Weights of a small mixture-of-experts language model, trained from scratch on English Wikipedia: 8008 steps.
Below are experts of layer 2 (counted from 0) of a mixture-of-experts language model. Rows are named router (the router's row for the expert), down (a neuron's output weights, with its number) and show model dimensions 128-191. Each number is 128 + 24 x the weight over its row's rms, rounded and kept within 0 to 255. Numbers have three digits each.
After each expert's rows: a language model's description of what the expert responds to; "raises" lists some tokens whose logits its average output raises strongly, later layers aside. This comes from a sample of Wikipedia text that the model never trained on.

# expert 17
router:140103121112135118125144071119162163163111113112099105134097134140097158138134102133139114123116093168100102162112169150115141128181172140102155168079128138156117117091132127097158125111087152
down1:118105185088126112137161087124151132160142120078105094179126163182158173121170100153143112147110123154134116123163100140119128137092145141105177106096128169142136138153155134140158158139106144
What it handles: Headings and label colons. Section-heading markers == and === after a blank line, and colons after field labels in infobox lists, such as Mass:, Birth:.
raises: "See", "Career", "Awards", "Honours", "Comp", "International"

# expert 41
router:101135106150180157089125122140161088144109172102115118142122118131139159108145112110123113162169100161183127124118142092151149175150139117159133090078105101173152122116110125110144133132130134
down0:129086139118136121113149134150141118135150127146102129113155118134126084080104124111163164134142137119146102152143102146116131122140147121148156144146136132145116156104161107111143131138134118
What it handles: Name-initial fragments. First word pieces of English-language surnames, place names and brand names, often capitalized, such as Wirksworth, Colquhoun, Avro, Stevenson.
raises: "i", ".", "id", "z", "is", "ro"

# expert 15
router:129130082155110219100153127151138144110146105185130121116174112094113112154140145103104119146137118161104090158119129158134119117145131134136116127090084152154099174146066145142104129144116114
down0:127133135102153133133171148169113137175117104147137125130090064105131144108148130144142093124132153184123115147125096123147141122135091117162145109097085153119117148126114140139133145133103134
What it handles: Table cell separators. Pipe separators in wiki tables, mostly right after a number, score or closing parenthesis in sports results and episode lists.
raises: " ±%", " Succeeded", " MPC", "\"\n\n", "Review", "Gen"

# expert 3
router:164106165089167147124127142126177121119125160177142171141173130113121100105131114124116160123113156126107146159095123165141103150117142135118126104092131147123099128073109109143168083115090115
down0:180141125149140146109084092117122107148133114166167163127158131140113158088103139134116139147080142107155131141118103128162115098150086152129082141123144097166143111153099109097105116142152129
What it handles: South Asian names. Word pieces inside Indian, Pakistani and Sri Lankan names and places, such as Vijay-ak-umar, Rat-n-agiri, Hrith-ik, Mar-athi.
raises: ",", ".", " (", " and"

# expert 56
router:130124107106135127119166085104112145090098151141121129125128132111125136105125186105110090117110142174138136109087143092155135122129165105160116140120136127140140162104138120171088092124127161
down0:109158111144110097123173096120138141144185102113163124120115134135117151100125135110119134105116115166133138091099089120105097067115134125124092136099130182155093120161141118152141134111073111
What it handles: Media work nouns. Nouns naming creative works or media after a or the, such as song, film, album, series, program, poet.
raises: ",", " and", " (", " of", " in", " for"

# expert 20
router:127125113160137172094104151159174147124143118142109109178126110166146125146113114108138148097149116160145132106099103129126141158157123142169104166109092165140098130115157104128144100126100112
down0:110119082151115139167107132112160148131125130166171159135130138147115149160158122111136127091148147128106120125081163129146138166117128132120091131055138119066146113183165124128115123107124160
What it handles: Sentence-ending periods. Periods and other final punctuation ending prose sentences, plus decimal points in coordinates and percentages, such as 54.629 and 49.40.
raises: " This", " They", " In", " times", " Other", " However"

# expert 10
router:144148084119134173117133114132182105104142162143130111150120112088118140180126158152125100145136124161095112171087165075123149104084125140142130137137129105148137127139089119098146076101107135
down0:156145104103108155129140135137095139091136131132133111147154113108107146114126122150097102153131138132081119182127103097121123145126126119156109141166145132154180152129150122138143114100120170
What it handles: Copula after subject. Forms of be (was, is, were, been) right after a subject, especially opening a new article: "Cricket was", "MV Cowal was".
raises: " a", " an", " given", " one", " the", " also"

# expert 38
router:184133129126154162136125126138173145108139156176133179118138122105122088108134110144107166105118180134126157157116120136141121175101157124123100107117145164101120116101095090145142091139124119
down0:131135154096142116128142186113115111137130137123097101122156151126145077143128084132172130091165143150147123104140095094141111146163101145159080126143154144107120146159116110150135130110091139
What it handles: Arabic and Indian name pieces. Inner syllables of Arabic, Indian and other Asian names after the first piece, such as Muk-her-jee, Kh-ag-aria, K-far Saba.
raises: "iz", "'s", "sh"

# expert 19
router:150126105123098132106139109156129123160174137149150119140105126137114117119117129124124145116126126165159158103164127170122121122108141136132110164146115160145154156115145125176143084126106171
down0:161095084107123165100129098181126102195106133135162113133139126109143123124152119123117165113176135137114118104143080140134148103162101162110129082106156116190122151144139157102140156163105117
What it handles: Family and person words. Kinship and personal-life nouns and pronouns in biographies and plot summaries, e.g. his father, her mother, family, age, She, He.
raises: ",", " and", " (", " of", " in", ";"

# expert 1
router:119148118126129085143132139097160176106089145122153139164143121127161148111155127108144154166093168151170126159112143141143156164128129111123106129126134114120107186166110166130144149114129125
down0:106134104164104129121121130114118119169125123098103085150127110099163132135122136119131119166168123150131123107117133135170084102148105132109109150118086160091158104139146104160122110142108127
What it handles: Coordinating conjunctions. Conjunctions joining list items or clauses, mostly and, also or, but, &, as well, while, than, e.g. "Intermediate and High School".
raises: " other", " later", " others"

# expert 23
router:146129124102138163130150112113139137120153133113093123122132163112091116183142121157141131105100126132112138096097128124087088125090159132106128104122137154108140126095113120164163115122111145
down0:128104187127159126070118111127132154149128100129116144113118163113145107129145128135121149147080134113144156155103132128136161126131090144110149134088109130106150117100144137102145120106143109
What it handles: Japanese names and script. Pieces of romanized Japanese personal and place names, Japanese characters, and Japan-related words, such as Yoshimori, Tsuchiura, Tokyo, Nintendo, JPN.
raises: "-by", "-on", "-g"

# expert 32
router:139095138152164124146133131117133078159109171106132098140092086138071099136149096145128128105151113142131163140093142106141089181146168144115119126136139147126164115138153159141155119122089142
down0:112163157082128081149107129132115127109105113162105206060109146170086111100143104092130130097094123116112151114114133179101181109147155169155146121109117119128133127157135141126061137136108133
What it handles: Dates and list numbers. Commas after names and year or day digits in dates and score tables, such as 1899, On 1 July, 12–12–10, plus some mid-word pieces.
raises: " •;", "://", "Gls", " LINEAR"

# expert 59
router:134102134131097125126117163105155114144115150111145100162126140143122109149157136118153133106118136117112144160099131135146098197149127169119140169123132121108128127112151109114145110172126098
down0:084141100176151145111112091138114117142139138090093078119120132100156122132140131168111149106127120143126153106148126128157170123144127132130141122163133151113155114170122136114115099110160152
What it handles: Table cells and names. Numbers and first names filling table cells and results lists in sports pages, such as David, Jimmy, lap times, scores, team codes.
raises: "ake", " List", "ud", "umi"

# expert 22
router:120101073101118175100138082159166193106149148147113169157154127126141141145122150107078152117141152170147098124140158145121125145078159112138110115127123107159097147108098131126126113174148165
down0:095103118105146133168094161104144095162137143132103115115191119123099135161106148126086100135091133097104136128152136128115150152120140161085109114120140141157122150103151119122163131117128145
What it handles: Space before numbers. Bare space tokens before numbers, mostly years or figures after a month, "from… to", a colon or a table pipe: "November 2005", "| 0.3".
raises: "5", "3", "4", "1", "196", "6"